From a checkpoint of a small mixture-of-experts model trained on Wikipedia.
Size: 10 layers, width 384, 82.8M parameters.
Below are experts of layer 6 (counted from 0) of a mixture-of-experts language model. Rows are named router (the router's row for the expert), gate (a neuron's input weights, with its number), up (a neuron's input weights, with its number), down (a neuron's output weights, with its number) and show model dimensions 144-191. Each number is 128 + 24 x the weight over its row's rms, rounded and kept within 0 to 255.
Before each expert's rows: "mostly gets" lists some tokens that are sent to it at least half of the time; "raises" lists some tokens whose logits its average output raises strongly, later layers aside. This comes from a sample of Wikipedia text that the model never trained on.

# expert 94
mostly gets: " are", " is", " were", " been", " has", " was"
raises: "====", "==", "===", "il", "=", "==Personal"
router [154 116 157 155 157  71 122  92  87 120 144 165 119 164 116 143 136 132 105 124 153 127 128 114 118  91 121 121 106 137 118 126  78 102 174 155 137 159 120 137 130 109 159 136  87 110  65  80]
gate0 [120 139 123 110 127  98  94 139 178 161 127 108  93 115 129 118 116 144 152  93 151 144 133 144 127 128 157 123 137 124 137 102 124 163 120 104 149 134  89 118 156  95 125 147 135  87 123 143]
up0 [ 83 144 103 160  88 153 134 129 124 102 144 107 148 118 130 131 150 110 109 133 106 141 149 112 159 139 122 149 121  86 140 119 148 153 111 140 154 120 136 148 106 132 150 147 179 166 114 145]
down0 [119 149 110 123 100 125 146 169 147 105 137 120 143 112 125 166  88 120 146 124 159 109 160 172 178  65 181 106 117 176 124 111 124 138 104 161 135 103 107 140  98 134 139 154  93 145 120  94]
gate1 [176 130 123 153  97 140 104 167 175 111 117 116 126 132 160 107 118 155 143 160 145 134 134 143 120 114 124 108 146 156 109 127 122 140 113 103  89 134 150 124 141 102 123 127 128 127 129 120]
up1 [169 120 125 157 160  97 124 114 109 108 152 156 154 133 132 144 128 142 149 129 144 131 150 147 142 133  65 131 120 147 155 123 106 133  88 118 134 144 104 150 156 106 135 156 108 110 114 122]
down1 [146 118 115 142 169 115 108 113 151 125 134 195 104 154 117 136 131 117  95 127 149  96 120 141 143 130 106 154 166 116 164 130 118 136 142  89 122 183 128 133 140 153 125 156 134 128 101 141]
gate2 [143 114 141 135 137  98 144 126 114 116 114 133 144  82 165  97 122 120 105 159 122 136 124 125 118 137 116 127 150 118 100 113 121 137 121 118 149 147 139 166 112 132 126  85 103 129 111 114]
up2 [112 147 150 173 132 157 104  94 133 120 127 139 163 160 202 116 155  56 114 121 135 134 144  99 155 113 191 139 145  99 107 146 113 117 111 132 163  96 132 175 152 172 130 136 139 153 120 116]
down2 [ 86 142 145 120 129 141 140  72 127  47 112 143 144 104  90 148 114 173 126 136 151  89 122 129  90  87  97 143 100 133 177 117 135 148 132 153 155 164 124 153 154 119  99 124  94 178 100 143]
gate3 [169 179 123 124 149  99 171 164 146 141 133 105 126 110 174 156 149 104 130 142 130 128 156  82 118 128 132  96 144 135  94 144 120 123 173 111 121 126  92 134 134 105 120 159 115 122 113 126]
up3 [114 183 107 118 121 155 112 119 119 122 130 109 126 175 114 126 153 144 109 115  99 121 143 134 151 148 163 149 116  91 127 139 135 167 108 141  89 128 151 132 178 145 114  96 138 138 121 137]
down3 [133 121 142 113 115 140 148 136 126 169 113 153  95 122 118 118  81 142  95  99 122 111 160 131 125 145 184 139 120 115 114  97 134 121 145 113 148 158 108 112 111 118 127 126 106 111 125 130]
gate4 [169  76 120 152 147 143 153 128 126 138 122 159 134 152 131 135 123 117 117 168 149 136 154 159 137  97 131 133 138 153 174 177 146 100 130 129 120 145 150 164 143  90 100 130 160 134  93 119]
up4 [126 169 151 115 119 129  91 102 141 102 150 160 107 112 156 120 129 118  92 108 121 113 107  99 146 153 111 112 137 123 139  88 113 130 138 126 136 158 133 125  90 167 163 145 107 136 147 138]
down4 [102 119 120 114 113  81 157 123 134 150 123 106 119 117 116 119 117 173 144  83  99 130 146 128 144 113 141 111  98  56 110 126 121  95 140 143 155 142 104 134 139 157 135 126 149 140 142 162]
gate5 [136  98 178 145  98 104 126 133 156 172 148 155 139 144 151 127 141 137 146 103 171 149 108 143 187 129 143 144 156 139  89 127 114 100 145 102  94 114 110 100  88 125 147 209 156  73 161 101]
up5 [146 108 160 114 139 175 161 110  93  80 104 141 136 106 113 138 161 132 138 155 114  84 110  94  64 149 162 102 100 153  83 171 120 100  76 132 140 136 183 151 151 137 128 102 134 161  94  64]
down5 [140  99 115  98 111 143 125 115 156 111 137 178 141 165 109  93 137 107 103 110 144 128 132 137 147 120 170 124 143 101 121 142 144 172 149 101 141 132 145 152 113  93 155 109 149  98 118 121]
gate6 [122 108 132 148 140 125  94 172  86 109 166 143 175  87 156 127 108 133 170 140 113 122  88 130 144 160 135  80 146 120 132  84 121 109 115 145 127 135 104 162 144 103 143 149 141 103 122 159]
up6 [131 105 132 127 114 117 155 153 136 128 135 117 184 111 141 162 127 182 138 134 100 131 108 133 113 119  85  76 126 148  91 102 101  93 132 121 131 124 118 144 144  82 166 130 131 119  99 131]
down6 [153 128 138 119 130 115 130 124 132 102 143 129 108 142 148 201  99 106  95 120 180 122  94 205 102 105 140 133 145 124 148 151 116 127 141  57 126 158 133 125 140 164 160 108 135 114 118 120]
gate7 [112 112 102 125 134 126 118 140 111 122 126 125 109 114 127  98 114 135 163 118 162 134 118 132 163 123 140 116 134 159 152 160 117 113 129  88 130 139 167 145 116 112 108 118 133  91 127 201]
up7 [ 87 108 135 140 132 171 130 122 105 116 134 122  92  93 140  96 135  88 143 132 134 120 127 108 139 148 136 114 138 152  94 154 133 129 123 144 110 128 178 162  80 128 138 130 117 114 107 150]
down7 [ 96  92 129 116 173  86 122 131 130 161 111  91  91 104 102 130 160 118 131 132 155 144 137 136 109 113 111 108 134 140 128 135 111 158 133 120 129 179 144  93 132 120 133 102 124 154 115 126]
gate8 [136 118  84 115 135 104 120 139 133 126 131 104 130 122 117 171 155 116 145 107 143 105 135 156 154 110 122 121 111 155 138 135 133 128 174 108 134 120 143 138 155  79 123 116 115 150  88 136]
up8 [111 105 132 128 150 136 152 136 130  93 108 116 137 117 142 109 113 162 141 160 109  92 116 151 143 127 145 151 158 127 147 134 151  89  89 204 211 112 112 121 147 128 104 136 132 119 111 131]
down8 [157 129 125 104 131 121 132 124 123 163  85 135 125 145 133 149 175 165 119 126 123 131  73 112  98 136 124 162  97 133 165 121 113 125 111 137 118 106 127 116 153 132 118 166 198 114  94 131]
gate9 [147  96 145 137 124 135  91 137 164 146 119 145 150 158 137 115 112  98 140 131 138 158 152 179 123 110 162 134 148 124 101 120 120 129 100  97  87 138 135 138  94 135 131 142 103 118 152 111]
up9 [129 104 150 151 128  95  80 112 136 139 126 133 160 146 127 110 119 116 123 124 156 108 140 158 108 105 145 139 146 129  96 127 114 126 112 107  80 143 120 132 132 137 116 120 133 112 143  96]
down9 [121  95 114 102 141 141 130 155 131 108 151 117 116 139 112 169 112 138 101 174 167 120 136 123 139 135  86 164 189 109 151 108 142 162 147 146 117 255 120 131 138 118  99 131 135 155 113 145]
gate10 [131 119  53 124 137 175 103 152 143 188 114 136 119 101 157 116 145 132 121 140 131  94 111 134 116 141 137 164 162 118 115 163 120 133 127 190 136 127 130 122 150 119 127 114 119  93 128 166]
up10 [126 133 153 150  84  42 131 123 142 144 168 127 164  94 151 131 130 115 155 116 138 148 156 150 156 109 127  90 116 124 156  84 115 126 115  96 151 122  96 135 158 125 106 166 142 113 126 117]
down10 [186 123 155 124  96 122 166 144 121 108 160 142  91 147 152 140 133 160 118 144 103  81 117 143 135 136 167 113 113 151 122 135 155 105 181 140 179 124 136 167 123 136 150 125 135 139 130 192]
gate11 [ 88 135 128 137 107 128 148 150 125 119 118  85 123 125 103  90 118 127 153 125 101 153  91 153  73 114  74 135 110 150 140  92 129 109 151 119 105 124 169  96 129 115 135 110 131 118 136 131]
up11 [146 177 161 133 115 144 138  94 125 139 118 163 108 112 130 145 145 141 107 117 145 126 168 121 123 118  93 127 130 112 118  82 111 137  74  98  49 126 115 150 126 128 118 170 119 130 118  97]
down11 [163  96 105 155 134 152 116 119 160 136 111 148 142 118 107 131 101 124 104 155  75 139  76 124 139 180 114 156 156 160 119 102 163 144 102 132 112 166 138 123 144 146 134 117 166 142 141 124]
gate12 [106 133 104  87 117  89 165 136 154 163 116 143 135 121 159 126  98 150 133 136 150 148 119  91 167 134  97 105 151 137 128 168 134 122 183 144 141 124 105  99 122 129 125 111 137 122 138 146]
up12 [139 169 175 151 152 174 116 171 132 135 126 114 139 129 138 131 133 113 149 150 130 121 106 121 144 158 142 160 131 125 110 111 137 110 167 156 101 127 159 149 122 128 170  90 133 119 110 162]
down12 [104 120 145 104 130 152 122 105 146 120 141 164 140 135  97 121 116 129  85  97 156 101 107 159 118 114 158 114 144 120 125 120 120 130 134 125 107 152 164 125 124 161 136 114 115 134 113 149]
gate13 [135  89 101 127 142 108 142 112 167 101 116 118 127  94 135 163 129  98 149  80 135 108 163 123 197 131 111 112 107 134  99 125 123 124  98 103 132 121 142 160 109 161 120  73 146  91 117 142]
up13 [122 134 150 118 140 154 144 140 122 168 134 126 134 111 143 127 119 105 141 150 133 148 131 106 141 125 116 113 122 176 120 142 123 137 156 113 150 171 172 130 149 118 156 113 119  87 128 127]
down13 [111 116 171  97 118 119 152 204 118 133 192 101 106 104  95 128 118 115 107 173 137 132 156  77 115 157  90 123 133 105 151 151 138 134 113 114 135 191 137 203 132 140  94 125 119 132 128 150]
gate14 [108 100  76 136 161 106 127 106 117 149 151 133 117  97 164 113 137 145 163 125 133 137 124 101 151 127 104 163 132 127 167 112 147 155 123 132 141 126 114 139 111 134 143 136 134 126 134 183]
up14 [149 113 137 149 125 127 155 145 120 106 128 105 115 144 109 150 146  92 119 149 103 115 142 149 110 120 140 214  98 154 123 133 151 137 177 127 134 127 166 145 173 143 117  91 103 116  84  63]
down14 [118  86 111 123  99  97  90  76  98 103 126 133 108 129 125 110 141 113 116  96 184 166 136 100 144 110 165 109 130  95 125 205 146 167 151 116 134 156 150 118 150  92 127 123 154  86 128 150]
gate15 [166 133 105 124 135 127  96 141 135 141 139 104 142 164 146 125 118 136 153 145 108 148 149 131 114  88 108 143 105 117  93 127 123 139 146 105 165 107  92  93 127 114 148 154 135 137 117 100]
up15 [ 90 150  98  93 115 132 136  99 147 150 145 111 110  91 108 132 163 142 124 115 110 111 111 108 142 144 125 149 166 119 114  95 141 121 131 156 144 120 140 169 141 141 154 111 115 101 151  93]
down15 [123 124 131 136 154 101  76 144 108 149 152 115  79 103 125 134 148 126 110 107 138  84 142 129 170 115 120 120 152 134 139 116 104 109 156 145 150 182 119 146 139 159 113 140 133 101  76 107]
gate16 [151 132 130 167 162 110 126 104 121 133 125 171 152 127 124 110  95 157 145 141 134 138 101 119  71 142 109 112 146 141 171  78 109 138 136 132 109 138 144 153 109 132 153 126 142  96 117 110]
up16 [ 89  99 102 104 101  95 148 176 135 106 127 126  81 109 117 136 127 129 147 127 156 103 125 141 130 142 110 129  88 128 126 148 136 128 132 108 153 116 152  94 105 142 110  75 143 124 130 149]
down16 [129 129 205 143 138 110 126 147 119 199 141 109 163 118 179 103 162 127 144 103  98  98 162 127 123 137 121  96 139  85  96 114 154 119  81 119 110  60 126 112 116 135 130 155 120 116 144  81]
gate17 [174 114 143 105 133 143 142 146  91 180 119 156 149  93 180 151 168 165 104 108 169 113 119 126  78 122 123 102 136 179 117 109 122 146 166 157 125 144 124 134 123 100 127 141 127 155 156 139]
up17 [127  98 103 120 108  93 140 119 118 152 119 107 181  68 137 136 113 177 127 135 150 132 110 117  97 107  91 119 127 154 154 123 143 157 162 154 143 167 144 111 120 127 128 127 114 113 159 117]
down17 [117 128 130 120 101 115 103 109 122 138  87 105 126 120 141 106 178 119 132  81 134 102 142 125  94 113 152 141 122  99 161  93 192 127 126 137 164  99 121 137 139 120 115 126 148 129 156 154]
gate18 [131 155 160 139 138 115 160 114 132 189 129 136 106 140 141 171 113 136 131 127 115 150 121 143 158 123 115 125 170  89 163 145 123 151 155 156 142 125 112  92 142 117  91 161 152 154 133 124]
up18 [146 142 131 152 149  53 147 111 132 163 154 124 143 145 126 170 124 132 123 115 170 113  96  98 141 106  78 162 137 118  94 142 106  94 140 154 147 138 103 108 129  88 150 152 121 165 138 110]
down18 [ 85 168 153 181 160 131  83 116  84 138 165 117 102 105 154 159 136 168 130 128  79 111 135 123 117 149  82 171 127 160 138 124 100 128 113 109 117  74  96 112 112 109 144 140 116 158 136 110]
gate19 [157 108 102 153 160 119 146 148 126  97 100 130 130 110 114 111 127 163 131 133 131 104 122 101 152 150 198 118 111 117 140 110 162 127 142 147 116 116 118 168 136 103 123 141 142  94  79 129]
up19 [152  79 117 140 165 100 145 131 102  67 101 117 127 112  79 119 103 178 162 147 141  76 124 130 123 119 127 120 117 122 149 113 152 132 138 139 122 125 163 126 140 110 131 138 137  90 105 139]
down19 [138 116 145 158 176  86 109 113  98 114 111 119 143 139 137 162  98 148 138 132 172 125 134 111 120 152  82 119 112 115 135 154 108 106 119 104 117 172 120 139 134 123 140 161 125  86 133 101]
gate20 [128 102 154 129  94 147  87 143 111 123  94 119  84 104 138 106 117 135 120 137 139  85 168 133 114 121 160 132 123 162 126 127 139 100 133 131 197 146 129 146 157 170 130 146 121 135 119 133]
up20 [114 132 136 105 112 115 119 139 104 141 126 136  91  95 108 110 105 132 124 127 107 123 178 153 138 135 165 102 124 148 106 115 139  96 131 100 133 160 108 168 138 135 169 166 114 118 127 130]
down20 [137 108 120  94 138  99  76 157  92 140 114 157  98  68 150 136  94 139 161  77 119 115 119 139  98 107 114 130 170 122  86 130 133 100 130 116 139 161 148 105 166 100 143 136 139 121 133 115]
gate21 [119  98 126 113 123 100 164 100 116  95 173 116 125 109 132 151 139 118 135 123  90 140 152 120 156 130  86 143 100 155 130 109 148 143 103 132 148 137 102  97 128 169 130 136 134 146 105 161]
up21 [154  72 126 121 104 128 179 137  78  86 129 148 127 129 131 169 142 108 171 142  95 146 154 128 142 160 140 151 131 117 139  67 120 122  80 139 141 133 144  99 126 128 118 112 168 141 127 179]
down21 [140 115 114 101 128  97 131 105 133 135 168 140 124 128 105 142 102 147 120  93 112 139  76 135 138 170 138 135 163  83 125  59 151 158 111 150 118 162 146 132 140 161 110 131 172 121 130 134]
gate22 [142 119 160 114 146 110  84 145 135 108  90 169 127 108 104 132 120 142 147 124 124 133 108 115  38 112 127 157 125 131 111 139 117 118 150 147  91 141 158 128 105 115 156 135 107 118 146 112]
up22 [117 179 110 116 186 112 100  90 125 128 126 152 158 133 117 162 115 106 134 118 138 137 136 119 146 139 131  80 133 129  86 134 117 113 105  93  95 126 120 113 120 145 136 137 116 111 141  62]
down22 [129  85  96 157 122 150 154 122 132 114 128 136 136 153 109 163 102 139 148 153 180 123 137 119 148 147 131 139 137 119 168 109 133 141 115 144 134 175 128 167 140 112 106 136 118 129 123 100]
gate23 [122 128 154 124 133 142 133 117 113  98 133  96 133 168  84 125 126 127  74 120  96 117 119  87 178 155 111 111 124 124 159 129 155 143 129 142  99 125  88  86 125 167 110 135 135 125 174 127]
up23 [100 133 132 108 158  93 135  99  95  86 140 119 122 139 107  75 127 127  87 119 113 113 121 127 138 128  99 111 110 141 181 120 115 140 140 113 138 153 108 101 117 119 115  79 110 131 177 144]
down23 [ 98 137 104 108 140 123 124 128 102  63 156 151 119 120 138 113 123 107  88 144 127 136 149 137 119 111 139 126 147 149  68 114 140 114 137 134 143 188 130 140 130  97 169 104  64 111 119 135]
gate24 [104 110 133 155 140 159  88  96 140 112 107 117 163 136 127 121 140 146 114 115 123 116 115 154 127 124 141 133 129 131 121  93 142 108  76  84 100 133 134 148 177 112 176 166 122  92 116 100]
up24 [117  61 139 154 148 162 127 150 103  72  83 152 171 197  97 142 123 163 168 153 120 151 105 167 121  83 133 105 130 154  99 113 110 135  92  98  93 129 110 142 182 123 135 160 117  85 113 140]
down24 [139  98 137 123 136 127 172 110 134 108 112 154 131 139 127 130  90 136  89 147 147 149  92 156  84 103 104 158 152 157 115 132  95 106 146 142 138 154 158 163 135 125  96 112 152 126 120 143]
gate25 [ 96 147 102 108 136 156  98  90 194 134 141 129 141 131 100 130 122 124 151  92 175  75 149 146 161 136 142 129 138 142 150 125 112 181 161 108 118 115 176 109 216  94 116 175 133 121 128 180]
up25 [135 120 132 145 108 123 170 146 106 144 116 169 133 162 133 155 138 159 107 151 170  80 155 100  96 172 213 118 101  93 125  97 156 127 118 143 122 127 120 145 136 107 146 100 136 113 106 103]
down25 [164  99  97 152 157 105 113 107 146 121 133 131 115 119 139 128 120 119 121 101 159 110 116 121 126 151 123  98  82 129 144 110 132 111 123 133 111 130  94  98 128 130 105 104 156 129 151 118]
gate26 [149 137 132 120 117 156 114 112 136 129 114 115  77 137  89 124 130  89  89 142 143 139 136 180 146 141 156 110 107 123 153 141 121 107  90  93 134 109  74 139 139 123 127 153 128 136 124 126]
up26 [120 144 150 123 190 125  99 125  92 130 136 163 121 124 109 151 121 163 157 116 130 139 127 145  99 114 109 146 136 148  83 106 121 119  98 111  90 148  97 142 124 113 117 119 105 105  72 101]
down26 [135 144 124 115 120 136 135 114 104 126 146 165 185 133 117 121 161  96 161 109 114 120  91 128 128 166  91 111 158 162 162 161 100 120 141  93 123 151 131 110 125 117  94 127 130 130  90 125]
gate27 [132 120 145 120 145 111 116 120 111 137 123 145 156 169 137 180 128 138  97 129 107 128 124  95 179 107  92  91 119 162 150 139 115 106 166 163 130 135 163 130 136 108 126  89 113 147 159 134]
up27 [177  84 101  90 105 129 107 157 123 129 134  91 101 105 121 113 138 102 132 128 168 100 125 182  76 112 165 135 124 119 149 141 142 138 122 106 122  99 127 117 147  86 139 118 122 100  81 139]
down27 [136 110 125 110 126 163 154  96 153 104  93 115 142 117 121 114 148 158 116 115 111 122 152 131 102 159 132 117 120 100 135 127 146 103  95 143 106  28 176 132 125 152 155 122 135 128 143 150]
gate28 [142 149 138 111 106 126 149 123  88 164 121 130  74 146  95 125 132 130 129 136 151 102 140 153 118 136 193 111 104 139 126  98 145 104 140  93 107  61 126 109 117 100 133 164 131 119  97 115]
up28 [119 114 121 129  99 148 156 177 148 123  89 126 190  99 177 165 128 150 180 105 118 185 119 117 135 119  93 129 151 152 103 157 114 133 135 149 135 131 100 139 115 129 132 126 141 191 135  97]
down28 [114 122  93 134 106 146 138 140 129 153 126 126 137 149 111 108 197 128 153 112  71 147 101 137 142 124 141 146 134 128 116 105 119 110 154 159 132 189 134 138 119 104 102 105 129 104 122 159]
gate29 [139 101  99 180 111 116  90 144 134 115 165  94  79 103 126 143 102 167 147 144 126 154 117 129 161 128  92 110 127 114  92 123 135 141  42 139 118 146 124 139 117 134  90 146 105 141 152 170]
up29 [160 132 131 124 137 134 138 131 134 164  88 175 156 142 166 127 130 126 119 117 128 104 136 100  86 132 109 124 134  96  99 129 133  80 156 143 126 108 116 134 169  89 185 127 151 119 109 112]
down29 [111 141  89 143 137 121 133  95 136 142 143 143 118 133 147 106 103 126 130  93 120 145 103 148 130 101 157 164 162 122 155 125 137 135 112 109 150  81 134 115 140 104 133 115 155 102 107 183]
gate30 [143 174 131 154 129 165 134 143  94 122 126 121 155 149 112 131  97 114  70 141 132 146 129 102 153 144  90 145 145 114 174 149 115 116 110 152 130 142 162 137 119 137 138 190 136  94 133 117]
up30 [136 164 160 180 104 145 134 116 112  99 124 119 152 152 105 152 123 105  89 124  99 114 118  97 119 121 124 171 118 121 201 158 125 130 142 154 123 133 191 165 107 116 120 156 122 156 144  90]
down30 [137 128  69  97 144 115 123 111  99  96 145 147 106 136 136 164 102  99 128 120 149 122 139 102 155 180 161 137 128 156 132 134 131 124 110 132 129 185 113  68 109  92 139 104 157  99 138 126]
gate31 [ 74 165 133 133 156 120 175  99  85 118 183 130 117 127 125 133 171 106  96 122  98 162  96 102 123 155 126  98 109 139 127 156  98 126 138 123  83 115 144 146 140 136 149 139 134 151 123 129]
up31 [137 133 100 115 123 105 123  97 133 136 121  80 106 132 124 126 136 125 140 129 117 121 135 153 104 109 145 112 132 138 143 108 124 103 140  92 138 132  81 114 120 103 131 163 121  97  92  97]
down31 [124 121 154  98 150  96 134  82 124 100  87 157 134 170 133 125 113 117 120 107 175 131 102 105  99 154 164  91  97 128 131 155 160 161 140 104  98 155 127  87 145 133 103 121 146  71 136 175]